Weights of a small mixture-of-experts language model, trained from scratch on English Wikipedia.
Size: 12 layers, width 128, vocabulary 1837, 10.8M parameters.
Experts: 4 picks a token, a sigmoid router.
Training: a variant of Adam for the experts, 243M tokens, 3862 steps.
Below are experts of layer 2 (counted from 0) of a mixture-of-experts language model. Rows are named router (the router's row for the expert), gate (a neuron's input weights, with its number), up (a neuron's input weights, with its number) and show model dimensions 0-127. Each number is 500 + 50 x the weight over its row's rms, rounded and kept within 0 to 999. Numbers have three digits each.
After each expert's rows: "gets" lists some tokens that make up at least twice as much of what it gets as of all text. This comes from a sample of Wikipedia text that the model never trained on. Tokens count by the router's weight.

# expert 15
router:442446496392544421468493533478468505576630557531514579493498540499491564530530468561497496569515441488431482469473526478520503507465458482503456544448530494544558475528519515602497393439512417479521542491430590509477511567443478538501542549390466495564418595553520514473488487492495431496541412498419545601451533454544374554527466563474494493471442486458593498408521452567459590518454
gate0:594416530504571534513498526531509496630470466536513533493500474475405472523505444500486492527495538527545468539451426424509497511422537501504445450518477450523550449495406575588532501493380460464521585578376492434533480452545442465547504452449478540617520496473507454546529572522521551514498565500366471433498510433539442613518527436500551526561505517533539544614461490539502433549446
up0:474488481516569535521476547444518458584431509544448540473548431526518469528540507479490445477355580543542508550402423448466462468421442444492388537476468464439568535468476542601506472494488494483523418526365536415573513477541429512595520488455499557576474561464488497544458554473534542434530517458393463514540535488536425533506497527494501449502477497502555432600424508457559400531463
gate1:433570481485563360522484510575533527522548543491460551463434471468469501470543480612556492487466460559514512509544475496464454543510490556480475556566555507439494460598540428588434400605496472522517502544426523427423564505598558491505428547555539497507584529561455483476590381457446425500456603489512465449550556516542422547502525556498489522432551506500540500494463522498426576506529
up1:441549483451400453460497471551458520539468541553462621471508498486507499483416424559551520527463496550415518518562490566498460518407499481439586507417593433490444495592515404488474464537437436457533514463420634481454622521570541615502482488477502485511578503505496445483531446469454474567445540492514507466472562509463447589487479582547508527454523449568513467486485528403463575474525
gate2:461482474474464479512424438498459547563601462440486507525460526517411533564454433470423525436533485508484499511478611477457525503446483479527442556444542520654524497555475522557551517438475448506449601477410554536487516501492521564465481543526480584632464523478438547560514511487563409529525478464546512475572515468565478588547452504526435532575430458473528495409620568497508556579461
up2:449499439476516480491418444469483524553556521498486472467548530463438551561491446478480567469534542498561485459435569451483514419455444428521433576464479544569515482510494507598579558420531435510440528477435568511541552511461463584444524594548498629589507491462453566494542478534558459520486434493572491470609500486541475535548441528571453595532402468504559477492617502491585561558454
gets: " f", " F", "en", "el", " C", "is"

# expert 47
router:562451469516539476428518474551593521502535500504378514475536562499404565490494521490482447513494604502486568593552496373536515557507596506526487546539558465436474508488508457503584501581587527511476482586518463436484491468603465457530392493481536530602537496540472526536582447431591502476438610472446518410508482461487525582505544558462400550541490512453528476439471516505561513559509
gate0:456596498491521499436580438494573484579529509471457488536532478413467544582420499503604486542515499420470513531510457502497468507441563466477563559516428575521548446499478485491575479493448471552660501588528523519582588481493494534540405501477450483468537533490487531527568522478516556459447443495455498523479576519443464526452515482513436546611632439522528437521569481493454442367449
up0:427424436427391371428531488472473506499465490530465481520482591515425542465412560481629449511438494495509456482475518459512515466504576472512517521509503556398479497470492575457509566547463430508610476563501421526428510536488484559516458480519512484541418508573449564491435522489595441499493451498554391484438508558444550426491529481496437478541461509434537523480539443562609556420502
gate1:574517466590530432400463540469501516580475515368479495543512503466436535515423466464456512442523474431570458540501492540523532453519494543545519463494600491594503509511464478472409410515511452478497566567597593548459397504539436457414464502489462480508588466547562484503535531479460420529496451547464442532495470593531501559649581528550538498475451462429484466412483515496461568470489
up1:468573483586493470523541474450491464630452442491447479552556452494470479589468499486513459461464488498529538588443551483443538513524513518513517487436636541490352454569489454510452473468530533416410515481639552488477416458449515459502482533499502473472515455572482529507504485469561477554471481529491394442556474613481543526529517585576497541576446426501474529534481430589484473472405
gate2:476513573480488475430467562482503499522592564546576581503472464510527576450502467520407567488466368480361474474476484533539451427525479458559502520548534503530582500453472610526534472479521472446602529466484584493543514573560381517544460578499572508499508498542501470572529516421466471467483445640462513629528555495500457580483544446465551509464526451504486464532540511503509576466452
up2:510553553512499510548446535481521534495477513582437482532504627476519438401497533569544460475442537507426453531611486516461459580499602554522470493502561439553493540467512506495497554597563504501561472463551493437506537460637387517530462486512589579468505514533472605498510495458564374429438527487429430530518447514443557538488641516417444507506493549539473469474513500526476514541509
gets: "p", "P", "ut", "ation", "ist", "ig"

# expert 38
router:402551461499462434515464460510595557427512550556455506505499537428544540517477498525496545524472562593492499539554480455520441533463444559426529585552492491496582553447556442578487591573472530493404524543456491438523518575444560537462433539465448514522503474507515498432504470481453452504506477471509550471430425462551405625471564547486476529499543570428585505426558492492402580540384
gate5:526531496505529439512480448504487419566553531510496498536472450514511474509520446513499567380375557500514520547613443531539477545505573531559522591594622425545461507480472430533532503490464437480519489490505464472581534587557470370517442496529619494481523513446543566500529551475480556498523524536519526504551475502551459559599592476507589430517464436564531534498462433401572483438469
up5:482439603451522451479501449536432496515607447509486525441445550475531571502534512516472455433487512563539514509606409469481472454431569558566509531568574522490518604555465437484498588489415471531485528486454497492588502600608475456489430493386533481473532499453528535481511514496482488504527560421566522558524467511562380524478603568531562467523484514520498576429437524492475532421409
gate6:547549436503507433464493487455457429545549499485534447543472514563583516468398522400464557450531507476547426528585508426531549517482528458552431478491487508606556457423561596516541473502508495536475447479405506484452397524495458545540565540540499453573599471426452420449480556436535544562537437477464444533607527492547592530507469458518440500436550522476495488441558508412486591557553
up6:460481467506491445526548533521441530475531595413478508519512489401569584428419447394553498502438508513501502577418556504383389521538538551509495538442465478603614485433499520539490460526463553541511522514452483416526466498493566496547547497516472523483511592505454481410551547446557495587499462560453498518565512508518478525507515541502349492473524481468499485436584519533412620497542
gate7:475473501406491517457498526483516543488486362558500606525493457422511586526471449397505580540521528516504457454567476465471366541572556537503463588544510566542520599507535567589488535511458474631506611498439480432455466558530452558534426493504548470510551527583477570520469406442539497602479509483497548502520511480508494584484446422470541515433481512456514484512490451478541579496469
up7:546439495484500569404478496459484550491505431556469551612486517508519549578451412445563544472462460554498481547575510526528486544494514486505382479531482592488588528524453501564497499521497490564503505542471491477526415523532484490582422551575555490432548575546593606479488444463480533571444446527512552594512488426520481502519473433433502511426514578445490505364566526560562542558595
gets: "s", "t", "it", "os", "es", "is"

# expert 21
router:437446428462555480464511503591506512554502522426418508481500444513499533515410604541513623540499489611455499532470540447474479531495498401529523522448478516517505440496551539472440503459481519563478502502449544526543473461493534556473379586539535399519492455622494438449551488494560459461548444469568529459541452462539477572418466447433388578488495473449608452559589458486476529481453
gate0:537475500507539451518511486481482510502580489520439510529445432473422530526530518458527534451566494582514476491485527475411503528523490493509600482436531495540492419553444546581538551493426549551532517517488528517542493457562386496583382554586553470526493456617555443540569434466520470474536438449476635467519492447508527601466493393556537511648472479451580488512558576498524569501460
up0:506486479429504454473534504502508526481567457519460436523442469509500547573410587533566482444545573576562447465504564416468443524460487496509546502483515467556476458533441495598550582485405561553524549619440508490530481444522372452541408557548489477488474487608522415526523413489566471502512477473429608498527474510530521578468498435599533519552481471516574482486462509562571604521464
gate1:544515443483484465550541479478537513586546584505526499455487511607439569495407581538551534515515455553418477542472501400461451503448550495484513432467509508421475371474508520503484455494467449580498479442517535556488486432468555579592603524492537458518503489506473550525493586436496493481517605483492538380505517380526495589452462451494447485557590419437545535562558493540528546431434
up1:535479364469561491509527512569537453539466547457520486497516564540461596577446518547538482516478436480411479463405465511394476580465499478438471510494536577510534428449480501444512510422363433579493558420461516502459587479467559529505536535377525442526565586543506497505561572439474516476532441543572560484440482501542485564506445479522423520540493441500562514456536420514541563436546
gate2:450499430444501487546471505527577556504511554487475508570501499429373535542419613478401514537458441475461511463488459545537498482502530462539569470582594544459545430543515524556532536450543480469527530541500504484466481339477466477455461465576533501504581564551510532561549568450474528435496419546505488498497498444567435535484509405404407501517457531460480500472621422441422488442457
up2:398456449444485507458456509481532447539481537439563539541568444409442525513422491478569513592465413517431464439511488538476432433508481409467531526461533487504543538535453520564544494449629524465563502539500466437485515423420458549407459565527486424517465664517482525496611542455431593450473417514468513509529480511534427479504469478430465528523548493501516407450559485445458500521532
gets: "on", " was", " by", "ed", "er", "m"

# expert 51
router:461452439499420500507488505564557544563540481489501545591466445538527540416442561564473571442512484541367479498522594454540493526570545557525512497476563510522457422576520541511452409498540573485417538570538475490418451474512506517491414509467518558480511480491479450544516459488510515466513494523560562495538475613506505472547462550443587481615490493495423459569509541489343575434401
gate3:464485505502419457533560487433558434530615478431445485499493442598512507434540470518464568427572527500512412504521520643506510495541548471519521551554500412534505464576478528521489405529484580490502546539518482549432487383596407461513446468486536471541527469519450457516489523530599526419467438505482549476453458575566524506604473553531535424519462576515445430578507493494397487461482
up3:387441457469443445588619476559544497466539552426470520451463499560432522468500500518384578519534497510493457591601512550572474496504562540540498526577532486593545529595533508529423410534552577471504543513470485561480408399535531477529531470475528503510541415579485507473485522556614525425460464484473575441541451509599565520545456470513494476592515462473481488505516461481437522473482
gate4:531444495625509518511559491498584404545528517530482528581496476557498506545473505401489558421551435468450535527519519543559521578444638517551565508628510536498511499504475477495511453564510448545490579586506478557470406508627537407421535515587563557471483468591451518529514431480473539478467522486507550490401495474470558451491406484548515467533587534473448519466475581473488494451507
up4:458506515655440482495500483512581458476488481534481562575504486528458451535474537471510544423520517457521528502501512537517489561495548576509541505604547593481482509584458489568518336589537388478458543584510468542499390525557517453472508571570564539493504442519483508556529438504565565474465508447501530457477404556445488450487471457545574420560475569474482533521537553466404503520404
gate5:621410498493492528425507504544544529524521443412404578454511488499397546514432553555510526413484553478483407552486523464579463544490528507506596573486489601533465425474429476472506503487470562389484475571564554532483506475523528464537410558452379530473474494535491487587504479497580484500531459606432531505527512527476469506546509472473632512508500447477443452498488504549522600524415
up5:554452484479431484447456451567559490534510485445476587552507453484488536525461545631505495421525544452443407495503546530598472527556519443516610571519514515481437384516469510505513486427511531488551527600542515515456480485500494475550480532424383486427459539559430475609505455433598531494546474546443473491553530532461512517542364486523600507497498506489510389548498493535505571493412
gets: "r", "im", "it", "el", "w", "er"

# expert 56
router:455506515505576485554427494515553563456473547532470426458529543448466544438513512464497431458490502550411505487517512354541436524557564613513415445507571507483549508573612498573450483498505499490539539503572467522530514511489465401429436575533417579556500609511474490465584417493436517447455472484488511437455586595578483573518469536559449435425449494573519509536512513499492475497549
gate5:530449515404485435501493443587558483541546452458487559392513382453468519480614426542441489523509604578479493505527535454491507445532481562558496485428478495438553409502574538540502414517505584397525508534501461493529433478470437513537474486429511470497534579447441425475488495549487495485475538574526563516494379484494577509488477454441515489493454418473529571596542473465440572539402
up5:544516482469466374453456475615516529464615441448452546488482508510516541548532500431424442478420617555523487507441598487570537535486546576558519473564490496518493436465471576500500462492466496380505504573483462507474501506473464500525483488504448441396559489544428496575536528413603466470499482557463442472569398481495548515456502557477516453523501477433531550597483570463479564474390
gate6:493488479481534365468463463477445553443579505455520513518448557497432564571441509532565511568459539498531465542513485524488478562447456453476548437498632530386517470520530423537557527566448535463533551508490522527474577512467486465486538565543456436466514542563513492473422460522487484442346547452410585529469631509550485528469557507500522532485457475526558462534585504598531531528618
up6:388520505492567421530480571507539595441516497479542477387569481493510606487482503523583484537515531524479536486525600521428395511501468550465532545477598480551581513501510512579427518498407534489462566520498453547546527518564591506420456553520414533522488552541460589511470535467538395442511439514448555449424476542621496563480464520558474432445495558563502565473501512502455559513449
gate7:503413387433567459514596362529565537541456555438500539565503511560484467511468624532488500458580471451464391542510510526532527493554565522497534469547540418458591429539513492556537436474466483486419552485517488514513474471593556507502513557540520462460520528486441454546489575613574526424564526506518456454507470466487471493452551574519430538505481542456471603583547448456553458484451
up7:462480489484607427497476465458428477408540514497401543507604521504420542551540465538464528513494456466563443505444563542544528461534447473477460508544539468492538542456554500544459458512472542466608467508504506570555602495475502486410516499512483496432491615513331516472428526439537574526466423508561461467456522556510544421482424514435493472473560430525405520569542467474545541452604
gets: "s", "es", "ers", "e", "er", "us"

# expert 0
router:454577523652535489531469546485483455523542485528548491550531525426467505563543490440493540440424397411482459480465474471468494615523559517539510553489533574525494516560464564486484410472482446481517498472537562439513493615552524465416506493571612507595404543530412529555547515541489502496517439568505423487559577569469455512476450480552542470551524480480476516485523616432466604498532
gate3:429466479492459517494478493495521509515531612484503493522485509504358476448523439511402553508478357460431494514410467456570507483473485578536431550421574572439569562482478482463502510545536479486476478472545584569383498421465511513486523490482554580532463487460526448482461549479458526547508442624529625531464487490462456525506415545475485456580401416485504500489567449473473561488575
up3:424480455429467559427539465502529476513473567455553516486468545528433536463531497474419579525444391429438405490427526474579440458453464555512401502467593546439621551491569561512515541557579461465530514486501554565400479456445503553468522500494574573544463546561440464500435514470520532492531496583457506536412517494550483495570446535419478485524491436507512468437435460433530580475579
gate4:483536458542452524449527468496529449572495453551549512508460578480479648467521605392436680465473444430525519538494451561489521598546527512532533553540527553545583487607474491515560460538516459476533515562463543498503542565569527494416518534508582444507502491480504496593605499563506445525515469565505497558487599500596488537576490521553543480479541478462466552460519495447549453516547
up4:467549531594459502453480527474432491471518446492523526514503485527503606474476528395394569517495370526430513453474429591452527615482506518512494566475508526496494482571481401523567481457572444446464557503556589489548569577614587475455532574477585475525400523509553519565561527573492451546538485551477492524522546499525409484519446519530596523511450469447419524432502504532526497545520
gate5:426548456554476555504506539484520498464457483476561545517445521462536525476533449395395538531581454495457429650588447505507564469523481506580403572516440600522610531473541513523505505489473526456482586517495576569510521412561488465546460461451564530555471475470538473578495471470519458463493457541596477501552460489488442568571458475540496362515441565465447513481466551580502536508435
up5:374604512547439468461502548485499483465488554419529502446535560510544503617527512439452557512534356543499499544563501449491507499535486471536479523493471518528624577508533531497519553502499526442382537543446492565498510515447474554457497425520497485496435415579456438563436555481532514417512397521575501592515439566514499497557531559530517449488403567445504581460445570503552556508473
gets: "i", "an", "er", "in", "or", "and"

# expert 5
router:611429474439568433527487520495575514586496493517474489598425557505521495502498585613608483404481522397445495472465511496496502413465476522534459492519499434405477471483535441509577469579490533565554532551497483521462489497496521475543518419523463512516516478430517529552573629498514567460454567549569487469454528484526452610557532496482542639544526553505476530519500549455566460481406
gate0:557476582531463518592513548438549406592601494574573487487552544457487487521517428486444501463530426522498413466482394452497541533516498427507457478502526524441478451484502557470605471470594481462533543491548546455509459492464482513566599443480492497568424588420521559564514520525453468468622442454556435507422495430489358500548464518531425548522470487511480540539542538500505564448463
up0:530517583499504493536540484430542461585510514571473521527489557575501544518508389519536558427528438513520455456410476439533479468510514467479493503547524518455408470537521455425485480537517531465549460515550509473470389564489502448490513521437527533498466450489437563598420543505448516442629519522573434547525504457552466556573482479488456556571426492600427542641432583560577451430456
gate1:510508547462530481478530502529542422507546442534482597431561410534494470586558458442548476513513452407482313515465389589552479551508539495516438510501550436461477577463503501586452494451495457455458453478532639496499513533552435544521445482487502530442497481502547421624526527502469546517523421583531515597454442429472527548463555521494505495555471514508593514550506533440503522516448
up1:523499461526451431519521426592494477461495478530476521537506486471548390502609572511581407458500504484391445431499491519432467534529513516494471512509473374425438495481463452536474530543515521471477481418585524497536436455528520561470568525527493481439494468412527480569399490636418530476532523536478455539470428444441503484427585506465448498501530560466534455555524523396499475619408
gate2:463442575501590497444426549582515468467584396496534586568394516469484525476529508550567478507471457519471504501505544554499453465521472518490488497599504503577469458554472502551470395543432539509429507576361478475437402504518487413419472561511526524565585474489534603523514514539552556381484539511512483478480626568495513504527477573524496520516544535543476502496490605450575503515487
up2:553411527610484457443431470615564448488521421415499526617459466531489490426434483557529475478587513504485502543549490525467461471544462557539528489524510488519521498505498477486499441524496525547460486616372458440374455488463397509470457551526516506500558508569464510511573500491553551468427520506478549544480501446435430457535504515631631462551549479423529522420499557450510472507513
gets: "ing", "age", "ial", "0", "ra", "ia"

# expert 27
router:546498580408533506452469511546489424561611513549457454401454579480491484489506539581477605447410471436472506556452439532552482557492476559459541453592520522531541483558511605491517542469512538531472463544483545516560515507491493576487493483514623551432527510480522435430553461505546537545510504560450549612428510562493461585561499398541499477456461451540427501535447406576510455438528
gate3:524501496538596443485465562496573480456594485462471600467489542527494467475543325472488555585491489480401441450478548457520442469536538451513502510496541501530421472451486531540508543544545532555436553518592546521538385425432521502530499544495439555532503582532428521463504508441500531445413441587532449496543430551496549533464455487416441515492490513386533537555618540509476511538565
up3:504423486542523500540509466504577460518592534486490593463499467353460580517454509512582516362519510427538480616576456494530450515555539546538568540496558561572540476476493480537539395462515532549474557559417492507530547517558493474458469442518576565534522507554456537541554500521597493459459423479538599541532460543482507532466545446553505426578570516506455535544526529549470492404418
gate4:503491489418588518513457607538542512463481502487500526530411480581427467571542521486543434464552450471534452489579457502506551502518580446522496527590465459485498514481444493564527557579433419569473621510496548474439423411557493443533504534529537424571463453540485535504384563554545543458586484506610466484478505476549596513527516388569483454501466591514535535524471502486519575571452
up4:616456545520505482558503441529555567465496532490516478514578478375436534470464454544535534425598525411517458441508458545458453461493526450491506409483494444504562486524469420587531474554485407515391525533500550498443486489533462478497422558532468479499497539560467505571554528551609486432529492537537500511430450377542515493473629432551551523500628456482539497488460535535601507506510
gate5:546581487387572550446511435456492413615511469549456528434465536457491566426499580525452595443499476489465424592559451477565535601397547410452532501556475544533491320500498497516475479498520501535520467552529501520456548513517454551432477476489545481484473500481563481512517487446494572454502466612500490499552500539540394505480481535565472497456456569501516472449568509592556501490445
up5:487559549422567559513554416482467411608468472548476476416460578503462563411478538497411556486518517504447424561527483474567579562450489433418529498571452537544489377583464516485452492465449537528557446529464460561405435535459496551548485487461554470481414474449519422504480485459473578485528456554589488514540523517530390497499457535575459479458422501496476538514519459602570487472514
gets: "19", "1", "3", "y", "5", "4"

# expert 8
router:512533488483430586440465471565513431542467480490528569465477524454486459525457464553527523597486490456532482545490572476593531603512516414484538472459611528471471534487410584537498462463484407520493518498461516479426541448437491540490590497535436516500428587536435443539590422523525549491404438554491534510485594429454479540459479467537563415588515526430434446476578508590498597481529
gate3:520564512419563484419491553506626495470392476467549474600530529568567498528591486503530517486483510470508423497562397497481478528514508436442583562515572521469487462475471448533420477534416489465419492471487505523454515451522429526453549519566500471530469430478550441521440436597515536462564547534558533393568514496472484519444432437558510420510571594485517478528457468444435603569446
up3:521458451438567471471521559561507488503518499483471515574534470420560548489542441538485617411620555414474424523546428553497490497596575414477567552506525563500467464482449461470453480548550458470564528544488518478467457573504468546455480525551454415511497514554526469490618538501509531540575460554467461383415434438495463532458541526575453439535515568554462493520517483408406528530426
gate4:586465538468458418438457525522515474500459504514510457348482469444469485434480501527493508459497427490553452455521556572498488576519476420564581506496539507523469481474384495478517422467420456449597485492387561507503526463518449599567399508489479461522455571482446450517548472525515463516428507596393492469558547454479593515549490518506484544479618465533427441460489485378463497473476
up4:548516448497436472419433514504536482463394504472552434403482545521456454416522515462474497504474500570527367481557508502492551548502449386516554571454567505495482484428398487464433448437498498445594443519448483444470525441465459546565443511383511524536492504443350486587510438482501546523400482513449467484587505393482575555495481525463566541481541502497482436519552496490495531502463
gate5:422439459513458494474498513436474441578592588477512530535443555472433540540516445498446545541498477485550465648561436448508545545467554389568521483520535566509520507524396515500580398437520489523476529529388548567480486530444472586477507506469475454525399546484410507631501540501435517494486459474604588511541537432484509550520507481496455441489455492515511523504517439552508597456448
up5:409574527441497534531508496400512433612519577502580478547454493432455490556505446532432479505430475551574555604564501511492530493481540382580497496478518554581530524473428516523579439403534434520467505494407497499437569504486479532441527491547479461495424504455405495562464538486509444553464437501574602499532567424497490562474468543507432418526496486481478504538518433514492602481410
gets: " in", ")", "20", "19", ",", "\""

# expert 20
router:559428478465479432521621497474530549497489502418420390547488484469448524475371574450422419423543516475584429586544519471504559496382457475536505553567488489557486502419449477483519420439461478496536454514504506551488508499494480566461460480542413568502473478463508446545626552526540468557470416502463458464473533465606518488470530455545467483380487464421521527496567503444536522477488
gate2:486537453432610414418570453546521466504489604535524520550491558557533524524483565526392470397538436489515511544586506503588558558491439437505476517538508468460628454451487543482520498507479531530491480547440499492465443497582375576548458435531543557546566527504457448498461538542530493493459499553539536496528560496479508476526547526510569549472533497579558517369655535494532469457496
up2:399594473428593509518521512542508565532407539576494539564600534536460471522473543557486544427447500550495644489522464426525472522495535452571390528501522380466563448513576518457485497548494520569521518512467480462500458403550524503460529468531537531567558463538492610472503555513566477499526563454454512455461417562459469519462417558466518558475506451578492499417531579560494536566484
gate3:565513495553515459552472439477579626482557459408436474528531487500471503448383596520505485501567528557517426584540527548506493528499495545520529469573534469501492560506536423510466465471485461553467444524448556493539550516550501464433446403442404529450526493501518470502619583425462475473342503518481454501450496550564376490511561445480506568417487459440538477433501524546507585512480
up3:544433515573471481499540524427476601465463528422463437525532489513483536413408565503404458458522515479539474619552488538486613536471502462516615492546525496493511544559474506473491430448555525526540423557451568569559534545498501445399561382485520515521523533425468465530586564498503513575443397532477463507502517535572501475543487449507485464438410503393503548526543489503595508432543
gate4:592498394542492419490479377491545495589535492366547491544456479517428548483408488586523491400585534512557467498428496505493501520463571438568511507468521491532528526513410411471546457511537430490356434573507510477537541494499522509470506531528499507541402458466487459485524548523529473474517462652440511416479566550550488543452540439512463467467538589479517547521524487557524542540466
up4:589430405521510506465432463513554504544507552429483454549470485502489541511440473564508481419485449464544490568451488439514435518388594548551477422473535479475530488554423474480548406495580452543444493525549519560639493474495523564440531438543529544574507459441511458442526559542494496479503539569455425514469566500579491518456474539468451482402490619434516448492566540575518501609566
gets: " M", " S", " H", " L", " G", " K"

# expert 49
router:497482416526455470526461426504585544524451611503547546542447494450522558468529435483557556518435539517609504573576546579473414438544511485500468501439477485527591550482503533559448427555548516478532545521481512463537481455542520512475396458551461556539471556606520534507554509451535425479470556559491495520564533459498453545603537490428427493480534611390572437501492528542413579547548
gate0:516407480504503514466539489455521566424439564507514519516467547453459587427452419347519531414510583435584534500528473476470526458496488522489538437574556549516576487519513523565464522539555521592539498483494448509448438554518444540408436438459526552531538523429540493567535431515559545515516505528527432485414565584531444484622487550464493499435494603437444510397521485446495505493427
up0:561441502492396534459504559446518530511467589521434494536486544445429515413522433425516526384458531404547504503515470497504518417490486499494456429509521585450473579392506504468421508506599589502552416519505494581467372451420457537492455470513498573449436557485537546572498459471493498540501459499505492540400547475579479480542503502485465477470466525491531399500506565444370577495521
gate1:526551477485451522459518500484491483533548633547530576598446519408504535566476471440534539476502460509523469543556433567494418512540504512496475432500516510561544506434405461521533496440518445464477475587490458468435513561514458569475419491520491576487519513528435512579605518406592485488450546523608496455561543498567540563595542590459461462640480549453537499445539554548408496498504
up1:527524456475444536474485501499501513507550503524527616544440422368496494637445360449489527498484480519593445515486452626477446502523452505501459486474559513525502497494447472577526498500470534445546457530497524476519471467494536549460448498586426543543510540585465529537548482422577500577458484490553433512516523487532560517534496545448387545563527561417562512472483527596354573483506
gate2:469464576447489549455463471439505542522494536453591501511486424493487527513570497431465542492598402464635495594508501554560453472472448453532509461466490560537620517432489520533582501500454399469403542560425513495470520437567478549449476426418513491510599529436498488488550568511501494460534530519540600529532480476470510559581562507588458485552491523462567496467508591544437505461609
up2:508407494503484558414405472409510567479474520453616577522521402542474510491493466420510513422490503483616534501537563570530475454457450454500488530437515499514594538508506580574551552543498474458541538510491524518523480443588523507389514477425482476506516528503506535561503490431515470477493479540524501573500481505463520525589549496494429476475572573381556413364482597530469595485563
gets: "a", "ic", "ate", "le", "ay", "y"

# expert 26
router:512471531498557515484567472477493547511556591479492436497518476497468507507420615568487493491578464518511514516563554420531539534494545541480576550541558408538511354488486402432561374534541529537480540567534460573482525476523563417478537515507418540544537576468513435542552486539572537526537538418512448486476537471603531483416524418555530535497536436420486420471597463480519568522461
gate0:502549510508601509495512475589539541550515515441398548593550535511453416506496542541601568522501489476502483555504455605443508534500516481471526516537506544502533471506450493532513571570372557548577521561553529482538484423482538525497482589573544521504428509513445559516463517477445455459521580531482495546422484427540510499531532456523439445500615555456535446405544599502367566589457
up0:499500596566514640500606481555535473545495474494454543644520537478457505592534542454542507523467475447506511505505478554422516459449489497495555561473504610530633422581528507515488595589467581489505492545482540512535464485453518467531540528553511576451500539466453471524515445530497564459484571511528507490520522478582496580514499549522437466513500529535493528492512621566509564669455
gate1:548394470468482571525438451404466462482510487496559517517521555457415519500460548522515539561601435498507508448469535454516519542450533458520548532393495528543554418501456534512466392380515551471496559502513531479457523515462522472407534538526448432541448588523484522553641553613481482499479411470525482452495590427563464490466541470445533544552509475491529478489480380583589547546511
up1:462561496544473458485468545538552455520552562545523592564526474484378508554472540508469545582524603519521531474468491407530497473466516463547528523436477554461519513557499559578492452490511509467492533506494514465426491570545407518462491413526460509488509574473433483437461551468578472336531479470498582466611460514623524567501464575495530470603579540471577546505601503437456462455496
gate2:445383531499458423526547482481564478487516494477495529430505596422433482509427579450537465573543600577500496563536515464468505534585550503461542544534627511477513425520522441493573433512397584538522488563548495521380481625528512541409498433525444453499489613480495469496532488520405527518506494451474511552433474554434392499490452456493471490567540501490487496478584473459512465527503
up2:461372563500519377509480413469501496497546564530457461514467572437470460503468547533527471574521575466464507585517515456464492508565452480502570498605601428462431386513517502544503474596403555579549477544487484413400490560480515497441475515521429442511571619479496499509494479557509552501474478509432487501459477550506369521520489426483494486578481490450437467493543486469520586565505
gets: "an", "en", "or", "al", "ar", "el"

# expert 33
router:590498505595479471519478586455495409494659512444516508406509491494458475529447528522481575418520438490468437502459492481488478458417554544557492441552509515548565499541567617494557431544482507545442533487488528536458546516494507588465409553489600484499518594492450423542588499572490417539504456517432496579535493555498512573444496418506541571515580505530422534471573535516457505519561
gate0:474455428613493448572436585456537565464584493503436521484473530483550575558495572550436506456557454437545423592469533526511489476409573521551610435560510489496564463539498446522466485576405484475451479473517518527537507577530436479412423569535553596470432510528437513518602520508473422473497525515556458513568520551500437517466544478469558552515444475539465439551514508519455564449406
up0:453395482510453491506541565538526557416564420438465511556472441448524510506522582508436451449464509547389485434476621478562480502504555555582516537624432532539541453453515394536532396548525502561439456486514535480496500467448482480495536532423542505463467580496398487475465551542501504504465533528553436505500549545539500556491513423448556592526506404580485414507609454468477488514481
gate1:562529453582495537540451553485532436495492476446534548491506387507478458484476502516547533391465375422484382666500548534490611381467442492472471456555582491525516499547476488511566475557511425386467472516511484549482544552602468519464461498529552449493466535552472530511573450544569503556470462499468454502501518532514510487538525426543544543583535547564461477492424559442444515488453
up1:537462504584514477529439522490587454538492521527537538504439405513480475472536464500532522443488389472452391596502564484547568382483448465536480444593618476542472472512485458510532469583444454480485513602470520541493497556622417504476488522540523396532446511507445513541531514541579496512482576476470514469505545562509499561597597491527610548527509536570472468516450577436467512511421
gate2:526517473539511460486563553561505413531580491553539478432510501476448432421501484481447460533478545508447400476554447395550541444471556466558476510528518525477420440480495518503599437425484612494550492503487547503476516547446558480502456509555559386563618570513615540516434432535461469516485486519527423483452500450556545540489409479389539550503606502569512488399513469490468455496446
up2:463525511460496435446482639598489492556485471503563534503550461513461464477457464479513514443498427495503445441511452366529517518431561499538476421514520537556592514537490591451584512344448481470558529564450465583424545548483529509582476512500510397604578582584530532535557461556504463544490487466495464529432468426481472481455436486513556485422567485448457504439526518556480511510503
gets: "20", "19", "18", "10", "y", "11"